Experts of a small language model.
Size: 9 layers, width 128, 36.6M parameters.
Experts: 128 experts in each of 7 layers, 128 squared SiLU neurons an expert, 2 picks a token, a sigmoid router.
Training: a variant of Adam for the experts, 7354 steps.
Below are experts of layer 5 (counted from 0) of a mixture-of-experts language model. Rows are named router (the router's row for the expert), down (a neuron's output weights, with its number) and show model dimensions 64-127. Each number is 128 + 24 x the weight over its row's rms, rounded and kept within 0 to 255.
After each expert's rows: "comes before" lists some tokens at least twice as common just after its tokens as in all text. This comes from a sample of Wikipedia text that the model never trained on. Tokens count by the router's weight.

# expert 62
router [ 99 135 104 133 126 133 181 143 125 117 128 136 115 106 136  95 108 107 126 167 145 111 131 121  97 130 167 136 141 125 203 116  86 123 160 114 155  80 128 134 125 147 103 117 152 128 129 139 143 133 126 131 111 131 149 116  65  84 154 122 180 127 127  96]
down3 [ 90 135  66 100 107 108 133 110 116 117 168 145  92 196 126 142 151 111  97 135 119 144 114 154 164  97 139 132 165 142 131 130 138 135 118 123 146 104 111 156 135  84 139 114 113 127 100 142 110 117 135 126 121 128 133 149 121 116 159  96 101 144 158 159]
down4 [155 107 100 107  77 104 165 160  78 120 122 161 154 171 143 138 132  86 122 144 123 142  99 132 151 137 146 105 102 119 164 146 141 100 120 116 137 126  87 143 167 116 124 118 111 156 132 110 153  90 121 119 124 127 137 188 132 126 117 110 134 147 147  89]
down5 [125 128 150 114  73 114 133 166 124 136 156 123 123 149 115 117 160 108 151 161 132 156 155 109  85 112 122 106 138 138 178 125 145 165 150 119 104  86 102 158 110 144  91 136 126 172 139 141 110 136 148 115 127 123 127 120 145 135  95  89 104 120 137 178]
down6 [ 99 132 126 107  73  96 163 139 117 136 125 156 120 134 122 139 144 113 145 126 134 126 141 123 140 112 116 177 112 117 114 147 164 115 165 156 106 100 107 102 132 138 131 167 167 136 118 117 136 125 123 119 121 129  94 131 137  86  86 154  92 186 127 104]
down7 [130 139 124  97  49 138 108 133 108 115 106 131 111  93 153 127 160 138 113  93 137 135 128 138 107 169 144 154 129  94 128 144  89 122  82 111 112 117 160 156 146 121 149 117 111 100 140 133 172 138 113 120 121 102 133 127 118 172 168 173 118 142 111 119]
down8 [ 98 113 133  95 142  92 174 123 141  82 117 158 137 112 123 123 129 165  93 133 143 114 128  76 109 116  95 123 119  90 121 158 136 152 118 119 122 101 162 166 121 157 138 123 107 113 145 126 194 104 143  89 143 139 120 151 129 115 161 145 104  71 147 111]
down9 [147 108 103 157  69  97 114 169 109 156 139 152 181 157 137 135 134  70 109 109 112 117 126 157 175 102 100 146 115 121 130 146 152 114 160 136 126 123 126  97 153 123 129 103 119 138 122 165 127 184 104 123 142 133 150 122 126 133 155 186  95 158  99 130]
down10 [143  91 103  86 115 116 167 149  97 167 128 163 142 129 164 135 126 126 153  91 118 115  85 130 144  87 110 128 130 126 150 163 106 116 127 120 139 142 146 137 181 109 142 126 128 146 149 150 156 149 153 109 148 145 146  99 109 112 131 142  85 107 121 158]
down11 [115 107  95 127 101 128 161 134 124 126 145 132 137  92 144 152 135 123 164  70 155  82 117 187 141 125 115  82 133 130 131 117 107 116 138  87  68 127 135 113 149 134 148 150 149 152 174 127 112 127 137 120 163  87 131 189 118 148 135 123 168 139 112 115]
down12 [161 107 127 129 190 116 106 140 150 140 109 145 123 118 100 116 112 142 121 114  93 105 101 160 168 155  92 121 159 169 116 110 144 106 120 129 114 147  94 144 149 124 162 111 117 120  94 124 102  86 154 107 167 150  85 108 124 132 124 150 158 128 114 128]
down13 [ 90 126 124 129 108 121 142  87 105  92 138 115  75 116 118 151 178 160  95 132 128 156 152 127 170 118 133 131 127  79 137 155 122 143 134 138 119  92 136 149 124 137 133  60 126 119 123 106 124 131  98 134 118 141 117 126  99 166 173 140 125 147 139 151]
down14 [131 103 107 110 135 139 149 120 105 153 116 134  97  87 161 131 126 119 146 114 184  90 146  95  88 143 148 119  79 135 105 167 124 150 127 100 148 116 155 117 124 126 194 143 108 153 172 127 119 134  78 133 134 105 151 123 133  85 155 123 130 131  98 132]
down15 [165 116 124 165 146 121 102 110 118  78 118 133 125 124 120 125 173 124 131 125 125  96  92 147 105 155  79 126 121 104 170 152 117 128 133  49 125 135 132 126 101 135 152 152 175 125 142 119 137 128 160 136 125 110 127 116 100 121 142 113 146 147 111 123]
down16 [140 132 143 110 111 140 132 126 119 171 156 127 131 124 128 133  97 111  93 144 145 158 186 126 173 124 127  68 131 136 128  96 135 118 170 130 121 139 154 106 128 130 119 122 200 164 112 152 177 105 131 107 151 131 128 109 152 155 150 114 120 149 172 141]
down17 [131 114 114 125 108 119 161 128  91 140 144 110 158 136 114 147 113 114  82 128 136 158 122 149 132 139 150 146 116  63 167 134 124 154  85 149 142 136 113 122 110 141 114  78 155 137  86  73 185 128 138 101 162 121  84 134 140 125 133 131  96 131 153 122]
down18 [116  93 148 159  75 134 135 166 148 167 127 154  89 133 142 141  96 117 126 149 130 108 115 141 122 124 145 106  74 106 142 111 112 113 130  82 156 150 127 154 137 134 144 147 139 121 140 128 147 109 136 104  12  93 125 126 125 111 101 139 134 106 135 130]
comes before: " |", ";", "–", ")\n", " |\n", ":"

# expert 103
router [ 84 107 115 139 101 116 179 152 134 145 155 141 133 127 154 139  87 102 100 191 123 150 121 138 135 143 167 124 138 140 165 127 102 145 155 109 146  93 116 151 169 149  92 129 153 134 142 118 180 136 144 128 120 156 132  99  84 130 159 112 172 119 139  96]
down0 [176  69 103 113 164 128 127 120 107 163 165 148 125 108 170  74 129 107 126  76 125 146 150 145 157  77 142 108 111 121 116 126 120 110  87 135 136 155 146  86 123 140 120 139 111 113 108  96 123  99 152 114 134 150 161 158 170 138 145 156 144 130 113 147]
down1 [125 139 119 150 101 122  80 155 123 146 141 142 129 121 167 146 103  99 149 114  82  99 129 192  89 149 108  88 136 134 111 124 128 139 160 140 147 121 106 110 137 126 183 166 141 133 133 142 137  98 113 131 101  92 159 121 115 103 169 180 138 105 134 125]
down2 [135  85  95 151 178 106 102 148 126 136 115 171 124 146  86 119 102 102 119 108  59 102 125 130  89 123 117  97 137 144 112 109  89  96 169 107 131 151 132 118 133 119 141 121 108 151 156 129 155  85 154 104 152 128 123 151 129 181 140 181 104 117 120 149]
down3 [108 134  83 125  31  86 165 125 112 104 152 149 124 141 117  84 104 150 154 130 128 159 160 165 162 150  95 108 125 119 154 119 119 125 115 141 100 119 133 144 135 123 136 117 139 105 123 133 133 147 123 102 144 114  98 141 172  86 111 146 128 128 120 167]
down4 [137 131  68 143 127 104 182 136 127 143 156 147 158 105 116 145  89 144 135 132 107 160  84 152 134  93 148  95  97 162 155 142 115 126 132 133 147 136 100 116 145 106 131 111 108 165 155 164  98 145 157 135 104 109 135 161 123 142 128 133 107 138  90 201]
down5 [135 158 140 130 127 148 106 108 106 106 126 114 105 147 165 147 166 160 146 123 107 153 183 109 123 132 143 161 113  67 154  84 164 109  98  99 118 147 147 138 114 179 128 118 161 124 145  96 133 112  81 147  97 127 105 111 139 143 110 111 108 120 116 132]
down6 [ 90 137 148 155 133 130 145 181 144 152 128 141 103 119 134  85  96  79 129 119 106 135 129 126 138 103 138 108 103 113 106 130 119 115 181 132 159 146 119 153 104 120 100 169 167 143 129 124 115 135 119 134 118 140 122 122 127 116  62 127 111 120 124 166]
down7 [160 129  80 146 107 139 113 141  97 144 133 124 137 115 102 159 109 122 163 134 121  94  83  73 155 163 121 121 152 152 154 106 113 111 107 134  94 145 142 159 128 143 127 189 165 155 114  89 156 101 113 114  91 138 138 103 120 150 123  81 149 106 149 108]
down8 [119 143 139  86  87 155 133 153 105  70 143  76 137 111 133 118 141 128  81  68 114  95 167 144 147 134 133 119 141 132 148 109 105 155 119 148 135 128  74  85 102 137 121 153 147 115 132 132 172  90 132 119 112 129 168 126 142 132 137  88 105 128  98 158]
down9 [136 180 101 164 147 134 149 190 142 142 179 133 111 120 150 146  78 133 133 142 106 168 103 124 121 101 125  94 113 150 147  97 172 107 160 137 132 115 136 103 128 131 105 141 117 109 149  92 108  83 122 116 113 113  89 110 105 140 150 112 139  94 123 158]
down10 [144 159 134  92 179 141  75 141 160 166 151 132 151 164 126 123 129 139 148 123 104 120 140 119  75  97 103 135  93 104 114 133 100 126 101 116 155 150 113  99 109 129 144 129 116 128 134 184  95 148 138 109 129 161  98 145 105 127 130 162  91 173 130 154]
down11 [146 155  78 127 120 153 104 141  99 134 123 153 106 134 100 143 146  99 141 115 128 172 176  92 135 176 164 152 131 120 156 160 136 144 109  77  99 147 166 111 129 122 129 143  92 136  70 110 106  96 157 146 155 109 111 156 133 111 101  83 129 143 142 164]
down12 [128 109 134 119 106 137 114  75 110 186 144 140 178 118  98 121 111 154 127 135 123 155 120 102 169 169 154 124  93 147 156 161 152  92 127  96 105 118 151 113 152 130 145 141 118  83 142 137 174 180 104 147 150  82 138 174 115 118  77 143 104 131 140 116]
down13 [132 160 103 130 144 133 151 129 120 163  86 137 128 135 107 110 141 121 125  91 126 150 149 159 136 116 162 172 134 118 176 107 125 118  94  87 121 116 112 115 107 155 140 124 119 141  41 123 111 169 109 165 145 142 151  80 105 145 111 169 174 130 127 104]
down14 [ 88 105 157 149 142 113 155 117 123 111  80 122  98 120 103 130 149 140 113 118 139 116 147 124 134  97 157 139 126 106 121  91 175 169 122 146  87 126 101 133  97 158 160 102 131  93  92 124 112 123 116 119 144 139 111  97 134 101 128 169 142 189 106 128]
down15 [ 99  91 139 113 218 113 130 123  79 142 129 142 167 101 167 113 130 155 114 121 113 143 134 110 118  71 192 129  92 120 129 146 105 148 153 158 137 107 151 132 104  90 150 136  81 141 129 116 112 126 118 158 174 118 121 152 117 149 143 123 112  86 123 146]
comes before: "–", ".", ",", " |", "th", ":"

# expert 70
router [121  99 126 128  82 131 147 148 134 130 118 108 139 119 120 108  87  91  98 180 128 129 154 144 131 133 149 149 117 113 198 106 109 126 149 130 163  85 115 148 116 142 109 104 135 175 121 141 182 149 122 129 112 137 110 112  81 109 153 126 167 104 150 119]
down0 [124 120 148 108 130 156  95 133 156 101 159 136 126 118 150 143 125 122 123 110 117 105 118 134 114  83 120 155 140 170 114 128 135 101 104 156 122 130 111 105 151 143 194 117 122 113 125 138  62 134 108 121  70 123 148 103 108 105 168 160 115 100 123 110]
down1 [148 129 139 144 114 122 138 122 160  96 104 147 115 137  63 113 145  97  79 151 145 101  87 126 122  92 127 116 120 116 132  85  83 134 118 130 145 105 134 109  90 164 171 118 119 132  91 166 120 146 103 141 102 142 194 128 103 114 153  88  89 148 141 138]
down2 [ 98 145 120 113 132  97 112 135  97 147  88 112 177  96  96 114 126 145 145 125 151 133 117 166 145 134 108 127  81 120 167 125 105 106 133 112 144 120 124 141 152 115 103 133 142  92 176 164 142 146 113 123 154 109 128 118 129 112 166 138 103 130 136 123]
down3 [176 123 132 104 153 141 141  89 120 134 112 138 139 155  90 155 137  85 144 162 123 111 106 134 169  93 156 114 122 128  88 136 170 106 136  85 154 134 120 135 128 157 110 104 136 146 122 134 111 120 123 104 142  84 122 146 118 112 109 162 108 157 163 161]
down4 [119 120 141 104 218 103  97 153 122 148 126 138 135  89 151 139 120 129 136 128 119 135 129 124 130  32 160 114  94 147 120 116 130 138 115  84 138  87 162 136 126 110 110 127 146 118 109 132 108  97 128 123  99 137 141 119 123 121 114 166  94  99 115 127]
down5 [114 117 147 141 103 129  95 166 131 152 112 105  92  79 136 149 113 167 144  81 113 138 163 118 101 140 122 138 116  79 121 137 113 158 164 147  97 157 168 140 168 134 153 185 125  98 120 122 104 124 128 143 125 139 103 118 156  82 133 130 118 144  98 125]
down6 [105 120 118  87  93 143 125  88 106 150 145 120 141 138  97 117 143 137 159 131 158 133 160 167 163 100 129 151 133 152 141 113 124 118 120 136 163 128 134 110 121 134  67 114 120 141 121 108 128  87 148 104 177 138 135 140 159 103 113 136 152 132 125 130]
down7 [147 109 150 144 156 108 101 140 137 126 141  86 121 126 134 120 151 163 105 154 122 160 136 114  83  47 139  93 135  89 159 113  92 156 163 139 122 134 104  94 102 156 145 109 118 113 126 136 124  99 133 164 135 170 107 116 136 122 126 101 100 148 103 140]
down8 [143 101  94 108  98 137 107 117 149 116  95  95 148 109 109 126 106 108 137 113 165 138 160 105 119 198 117 159 107 157 124 101 129 162  88 115 173 134 120 133 126 135  76 135 115 140 105 110 164 161 103 121 141 128 117 147 134 141 157 137 119 129 148 131]
down9 [ 90 135 177 136 131  93 163 113 136 106 118 161 111 133 116 128 110 116  69 145 147  61 117 153 131 121 141 125 100 125 134 138 112 167 143  74 157 127  85 111  92 139 153  95 104 114 118 151 118 160 132 136 103 165 128 108 159 108 162 141  91 150 134 129]
down10 [ 73 127 146 104 161 137 127 146 116 165 119 125 111 134 130 104 103  93 123 127 111 126 142 124 126 135 128 167 123 135 129  93 151 174 144 152 136 132 139 133  90 143 147 134 153 153 113 124 113  93 145 151 114 152 101 115 111  80 176  70 136  91 139 110]
down11 [115 119 141 191 162 153 137 157 130 117 160 114 102 117 124 173  80 109 134 128  92 152 153 139 144 149 103 132 116 151 100 112 135 142  95 160 134 103  82 143 114 147 151 147 154 113 173 131 138 107 165 113 165 124  64 167 163 128 115 125 152 124 100 140]
down12 [127 113 122 120  96 116 117 111 119 105 118 121 116 118 130 130 158 139 106 157 175 128 145 152 144 110 136 134 115 128 136 137 141 136 119 153 122  98 131 147 120 123 122  95  90 117 148 150 111 100 134 143 150 141 113 134 125 128 115 137  91 153 129  99]
down13 [140 118  87 131 145 147 143 134 125 140 153  88 145 125 129 105 120 131 158  99 135 140 121 120 156 199 110 132 109 138  97 104 127 107 117 137 143 116 165  90 169 169 140  85 144 137  90 113 119 133  99 140 164 153  99 119 130 106 116 119 165 106 150  77]
down14 [101  86 152 150  84 122 127 165 116  97 132 133 111 105 131 166 108 112 114  91 136  96 164 109 106 133 109 150  86 125  94  94 158 149 177 162  83 123 152 132 154 101 180 120 148 143 190  95 145 125 143 130 112 106  90  92 117 149 120 105  92 161 119 138]
down15 [112 121 156 115 140  89 151  99 130 116 172 121 144 124 151 125 125 151 162 124 136 140 136 140  89 107 148 155 143 120  80 136 129 130 121 117 114 143 126 115 125 102 153 122  81 119 131 150 113 158 117 146 117 109 135 130 149 168 130 118 105 148 101 138]
comes before: " the", " a", " his", " be", " her", " an"

# expert 53
router [123 137 112 123  99 128 148 132 120 154 140 150 113 114 116 130  85  83 132 182 130 102 123 120 121 148 158 135 139 129 180 124  88 140 143  89 147 116 115 144 126 118 111 144 160 163 143  98 164 146 140 134  98 128 144 117  60 117 154 120 163  82 130  92]
down3 [102 133 130 148  84  81 151 151 122 121 151 139 119 159 109 150 131 135 123  63 107 125 127 149 175 116  66 131 171 110  91 119 104  93 114 109 105 107 124 139 128 143 129 123 106 110 172 140 126 102 130 125  97 137 167 177  93 145 129  92 169 134 135 169]
down4 [123  88 150 129  67 176 157 103 118 134 109 100 151 100 131 159  76 112  97 149 148 119 103 163 125 139 124 122 134 151 137 131 145  93 137 149 140 124 138 145 163 101 151 135 141 105 138 136 154 129 137 140  98 141 140 107 137 133 122 110  60 124 143  78]
down5 [137 120 123 118 134 109 151  89 145 117  64 164 111 100  98 146 167 114 117 106 125 132 133 122 108 127 150  66 142 138 152 133 130 143  91 138 169  90 167 133 130 114 129  79 117 106  95 123  94 155 144 164 114 136 142 171 139 142 123 117 107 171 127 138]
down6 [103 123 152 139 116 123  58 131 142 125 156 136 169 135 149 156 110 107 147 154 146 140  89 149 128 104 147 138 164 122 123 126 156 119 115 106 136  97 141 161 129 113 119 104 123  67 144 139 131 170 164 134 112 121 124 136 144 132 121 142 139 136  85 152]
down7 [169  63 126 136 100  89 106 130 123 121  97 161 135 118 136 110 138 120 139 102 135 144  79 176 147 159 139 137 152 118 138 115 110 133 180 101 118  91 158 176 138 137 153 188 105 154 136 142 137 111 124 161 139 127 102 156 123 142 139 133 115 111  87 140]
down8 [109  88 154 119 127 142 103 111 108 117 113 161 155  90 120 111 139 143  63  84 169  91 101 122 142 126 145 139 139 113 158 141 136 112 123 136 137 130 106 124 131 130 159 182 133 124 107 171 114 132 107 138 148 132 124 136 177 150 127 166 100 104 108 126]
down9 [123 173 138  97 163 146 147  85 117 136 172 146 125 105 132 145 149 162 153 127  93 168  98 115 137 116 127  91 154 112 109 131 131 105 135 134 113 125 128 105 114 167 146  82 114 150 166 175 142 114 126 155 144 171 109 140 127 150 120 118 113 118 167 146]
down10 [176 118 136  89 156 134 135 165  94 123 112 111 134 136 143 132 147 173 133  77 126  89 108 141 123 148 126 108 115 150 142 157 153  89 144 116 150 100 155 111 120 147 116 130  91 138 164 144  70 139 146 107 118 144 148 153  85 170  90 135 108 161 109 130]
down11 [148  98 129 132  84 118 124 106 113 159 132 107 163 134 131 118 129 118 133 142 146 148 123 149 147 151 172 126 141 135  65 172 138 114  96 112  94 117 154 112  99 142 132 161 150  75  89 160 134 154 119 116 143 145 135 105 137 139  97 145 141 152 149 132]
down12 [167 156 126 120  56 117 148 167 102 148 133 112 138 128 173 143 113 148  86 115 168 103  89 117 128  96 149 110 113 107 130 139 143 110 112 130 163 126 152 156 130  89 120 143 155 149 100 119 174  90 138  85 143 122 156 111 121 114 120 111  93  86 131 102]
down13 [156 139  64 134 110 129  97 144 113 138 158 160 167  97 159 123 139 134  99 101 114  98  92 158 152 119 109 118 126 136 128 144  85  75 153 124 145 120 103  85 124  99 104 144 120 107 144 144 155 114 116 118  96 103 177 155 109 134 116 133 119 115 108 175]
down14 [150 149 167 131 125 121 114 120 121  92 107 120 125 115 159  94 149 112  71 135 120 138 108 147 128 143 133 134  92 120 167  99 106 152 143 133 155  82  94 141 117 129 100 144 129 113 107  99 167 181 138 126 102 147 105 125  81 135 105  96 148 126 176 131]
down15 [152 131  80 150 127  98 121 155 147 119 106 120 105 162 122  88 105 116 111 115 148 114  85 106 141 129 143  92 138 129 138 124 124 159 102 101 144 139 112 139 148 108 124 156  78 122 134 118 138 132 141 129 111 120 149 142  98 158 136 135 108 113 134 127]
down16 [173  70 125 162 104 107  81 185  81 155 136 137 116 104 146 122 149 107 131 114 159 105 125 132 123 110 121 107  99 109 128 133 130 128 134 114 143 176 134 130  97 128 124 154 175 139 138 133 149  85 125 126  75 101 159 154 114 163 116 162  90 133 116  95]
down17 [148 102 150 127  79 139 178 156 141 148  92  96 162 123 128 103 159  95 118 137 161  86 151 127 113 150 167 116 150 139 125  87 139 161 173 100 127  72 137 111 105 104 158 168 142 114 146 139 111 114 114 118  90 135 133 116 130  83  94  84 124 145 110 144]
down18 [147 120 104 184  88 106 171 146 139 143  56 120 148 122 124  82 118 147  99 137 173  89 112 111 125 136 146 161 105 141  81 154 160 153 103 126 148  63 136 141  99 111 115 125 164 147  96 104 160 125 113 112 156 108 121 137 124 143 120 131 119 125 135 127]
comes before: ",", ".", ")", "–", " |", ";"

# expert 7
router [103 117 114 128  74 124 170 162 123 111 123 146 123 104 127  87  95 111  92 168 144 109 161 154 107 141 135 126 163 127 174 124 122 124 173  97 132 136 116 131 143 153  84 123 134 133 141 134 151 155 118 130 121 117 133 156 101 110 161 176 131 125 141 116]
down0 [132 135  93  98  99 138 131 140  87 191 136 155 137 123 111 112 116 134 140 153  76 164 116 126  95 108 149 145 140  83  92 128 163 103 140  73 115 128 101 102 107 145 156 157 146 140 122 167 128 131  99 159 157 126  92 127 114  76 142 128 133 123 136 138]
down1 [137 115 166  76 150 117 176  94 105 142 125 148 138 120 134 130 119 119 117 147 135 129 186 111 107 128 164 139 134 153 163 138 129 133  98 115 164 139 134 140 116 154 115 170 113 109 138 148 149 143 143 145 131 134  79 108 137 148  99 127  94 124 163 149]
down2 [124 107 100 117  75 119 122 135 124 157 145 117 106 122  94 131  66  72 115  83 127 132 134 145 148 139 146 159 164  88 118 117 189 123 127 123 144 155 127 114 126 112 147 151 109 186 112 135  93 109 127 109 172 142 117 153 100  84 139 154 106 143 105 171]
down3 [170 126 123  93 105 134 144 126 133 126 114 105 139 109 137 128 139 155 157  98 103 136 110 202 130 118 102  90  75 147 121 131 146 140 135 122 104 134 108 107 160 125 151 105 140 143 119 119 127 114 132 154 150 161 164 117 157 131 125  95 125 149 132 134]
down4 [140 120 159 125 119 171  97 149 137 109  95 146 111 124 150 126 125 101 129 131 143  84 136 147 109 104 124  70 150  98 108 124 156 110 121 109 115 111 146 168 142 144 121 104 137 109  83 154 125 125 121 186 119 148  94 100 116 108 149 109 135  95 150 147]
down5 [117 189 122 120 118  98 122 103  99 137 135 116 148 124 139 107 135 110 104 132  92 128 126 171 147 159 157 134  88 114 158 144 130 159 132 149 153 116  92 137 139 134 151 123 117 105  98 119 169 116 121 143 120  84 141 153 147 117  72  91 128 106 109 126]
down6 [141 126 153 112 149 146 186 114 143 126 100 117 108 154 146 131 192 163 100 138 121 149 107 107 123 117  86 116 135 148 138 122 141 113 145 159 125 125 137 112 154 112 127 137 119  89 122 123 130 177 135 101  73 179  99 190 131 102 108 157 164  93 129 130]
down7 [169 111 110 128 153 123 139  93 122 136 125 160 130 140  87 114 109 155 145 149 134 110 104 156 136 116 148  85 130 101 161 117 153 112 163  81 146 170 169 143  98  89 158 148 164 146 122 114 121 122 165 142 126 141 158 112 124 166 119 117 163 158 139 121]
down8 [108 106  98 120 115 158 106 148 170 125 141 130 141 132 142  96 105 113 107 137 134 112 159 107  96 177 168 174 143 121  96 135 116  65 179 114 156 103 139 141 104 119 147 127 106 128 106 112 152 143 115 149 161 139 153 160 119 152 112 152  58 151 102 139]
down9 [ 85 132 109 146 117 131 125 156 161 120 119 144 119 153 112 108 131 143 144 129 145  76  84 128 183 119 128 130 108 132 102  91 104 107 114  91 158  88 141 148 155 167 113 122 166 108  95 132 170 148 106  73 145 189 130 139  96 114 145 128 165 134 153 122]
down10 [122 121  91 161  95 134 152 157 117 119 129 168 112 143 101 138 147 113 117 103  96 120 132 134 162 123 132 139 128 150 135 125 122 131  82 121 109 129 118 159 170 146 122  96 109 107 162 132 149 109 127 173 139  97 134 113  76 114 111 120 116 147 149 114]
down11 [143 151 112 133 138 125  98 112  78 100 112  80 145 130 110 125 141 131 116 163 124 123 145  99 117 155 151 127 153 100  97 125 146 113  94 139 137 146 115 136 168 145  91 125 129 129 123 103 130 129  81  73 151 131 132 135 139  87 110 159 144  99  68 127]
down12 [137 141 123 136 144 142  93 120 108 121 124 123  82 111 141 122 125 160 120 146 129 104 172 156 149 143 130  97 127 122 163 123 176 116 138  99 166 134  90 154 134 103 116 106 155 138 110 123 166 126 171 122 114 134  95 119 151  96 135 102 139 126 154 100]
down13 [129 123 154 126 117 124 130  83 126 134 122  97 114 137 130 138 120 153 131  75 109  99 115 145 138 112 108 119  77 124  97 137 174 132 104 155 107 110 118 165 114 127 133 125 104 118 135 144 118 125 125 132 132 166 149 161 118 141 180 135 107 142 160 134]
down14 [138 129 129  94 144 107 149 165 142 150 153  85 109 114 144 119 133 110 103 134 109 105 157  96 105  53 126 144 172 116 108 156  98  95 121 145 135 169 143 114 141  97 135 147 134 136 131 131 137 113 128 104 150 116 192 119 121  92 127 109 141 145 102 146]
down15 [156 139 119 118 141 171 108  92 114 107 133 106  85  92 132 127 154 101  84 127 145 118 125 124 126  77 166 143 131 149 122 152 107 126 127 148 115 113 114 120 107 124 131 149 108 117  94 100 124  93 130 185 144 163 145 118 129 148 189 146 145 134 158  75]
comes before: " be", "=", ":", " have", " not", " by"

# expert 57
router [117 129 107  94 124 129 148 123 118 113  88 136 105 106 141 133 111 122 119 180 121 121 141 131 115 126 161 144 151 128 191 106 118 119 143 110 146  94 123 164 139 131 109 108 124 145 133 114 165 142 120 131 114 129 162 104  65 116 144 147 137 149 169 135]
down0 [ 80 101 125 140 142 142 114 154 137  84 128 115 153 100 131 132 176 131 150 111 120 111  94 114 143  97 133 106 122 123 106 196 131 127 127 133 127 130 183 110  86 109 124 110 116 103 146 137 139 111 141 131 125 107 161 148 104 100 158 121  83 147 115 157]
down1 [150 129 124 105 123 124 109 132 117 100  99 101 159 117 127 164 149 153 186 133 106 141 114 144 155  47 145 138 144 125 115 121 135 142 127 119 122 132 153 129 114 132  91 101 102 115 141 124 120 110  90 103 155  92 139  95 120 133 142 123  70 109 153 114]
down2 [125 147 144 147 113 140 106 130 132  84 106 112 138 123 176 137 134 146 206 157 141 181 139 157 124 105 131 119 125 140 131  94 143 131 104 126 115 144 139 112 133 131 146 166 101 130 113 102 136 159 131 114 109  88 163 160 123 146 126  75  93 130 135 136]
down3 [ 93 132 127 127 147 149 119 128 178 172 151 113 137 134 120 161 112 119 136 117  67 137 154 135  96 120 110 137 140 110 163 129 127 166 163 119 140  96 133 121 138 110  89 134 152  87  72 123 102 152 140 113 154 147 147 110 141 173 110 113 132  90 159 139]
down4 [128 146 116 123 109 146 109 149 119  87 107 138 131 121 145 152 128 153 184 107 124 183 125 158 162 125 127 142 122 127 133 135 142 118  95 115 124 150 115 118 145 105  86 151 136  99 138 108 157 141 119 124 143  92 181 103 131 139 161 108  68 104 155 157]
down5 [158 151  81 126 134 130 148 144 134 151 168 103 137 121 158  97 109 115 112 169 131 139 139 138 127  92 127  89 110 147 112 120 155  78 185  80  92 108 123 105 126 114 152 141 144 112 117 128 115 111 144 109 105 158 124 157 129  80 146 114 104 146 107  98]
down6 [117 156  97 161 125 120 133 138 167 114 118 117 119  97 120 118  93 149 143 152 156 103 124  92  82 110 104 147 115 119 113 143 106 137 108 103 123 154 119 128 107  83 149  81 135 163 128 136 185 135 151  98 115 121 152 125 132 138 127 100 161 118 121 151]
down7 [115 135  97 119 164 141 148 101 113 154 122 103 150 175 167 121 116 154 101 118 137  90 155 145 137  92 134  99 141 113  89 110 141 154 132  93 137 107 104 133 130 122 160 122 123 132  95 142 124 118 132 145 132 106 154 144 121 119 120 117 105 113 129 148]
down8 [144 133  78 100 142 111 151 103 133 109  96 124 146  94 154 140 120 150 161 148 121 182 123 127 112 160 135 135 189 155 111 144 116 141 145 120 144 169 112 132 157 111 158 147 111 157 126 160 141 106 118 132 123 100 176 131 129 139 114  91 102 115 108 183]
down9 [144 126 141 109 138 130  72 135 106  90 121 111  94 122 107 127 163 130 113 153 145 118 121 110 143 113 163 102 113 125 101 138 122 180 135  70  60 143 151 144 150 129 145  88  93 138 137 147 140 130 119 163 153 106 101 158 133  78 111 136  71 143 140 116]
down10 [117 146 131 129 167 113  81  89 108 135 126 121 151 102 152 177 108 159 163 116 135 124 123 127 130  73 115 117 168 102  98 153 136 127  99 139 122 142 130 103 123 153 138 107 153 129 145 151 144  88  73 117 142 137 172 134 113 137 119 140 100 112 134 170]
down11 [123 151  74 120  98 140 109 157 125 115 110  80 146 109 150 168 148  94 189 143  90 172 107 104 161 122 153 115 162 104 147 160 162 131 149 109 113 133 146 129 125 154 148 127 124 116 162 142 140 116 104 118 128 149 126 104 146 108 140 109  61 138 128 139]
down12 [120 155 109 101  77 128  70 134 171 114 136 131 101 174 111 130 133 190 139 141 104 143 143 162 145 115 124 158 154 126 126  93 129 104  76 139 123 135  91 112 190 137  97 123  90  94 159 134 119 131  92 110 125 148 150 114 117 102 115 110 144 174 111 151]
down13 [113 180  88 139 125 132 140 153 128 103 122 104 116 139 133 174 141 150 161 118 136 150 118 131 112 139 114 140 138 157 135 160 135 158 128 126 116 119 167 103  99  96 143 112  99 138 125 160 144 150 143 109 117 104 147 164 100  89 147  60 101 147 145 116]
down14 [122 162 107 132 191 139 129 129 137 164  89  96 108  97 103 104 114 127  96  86 116 113 111 138 115 146 161 102 143 149 124 133 128 122 160  89 103 109 163 134 116  86 136  91 151 134  55 156 146 135  69 102 167 111 132 133 144 152  83 122 151 101 130  99]
down15 [155 101  89 159 142 157 113 166 130 129 157 108 175 121 150 136 128 145 129 127 128 111 116 136 116 135 101 119  91  95  98 151 118 144 137 110  75 150 149 121 170  84 125 135 124  80 125  99 133 133  96  98 132 136 114 130 100 125  73 139 149 122 168 105]
comes before: "-", "|", "   ", "The", "     ", "Review"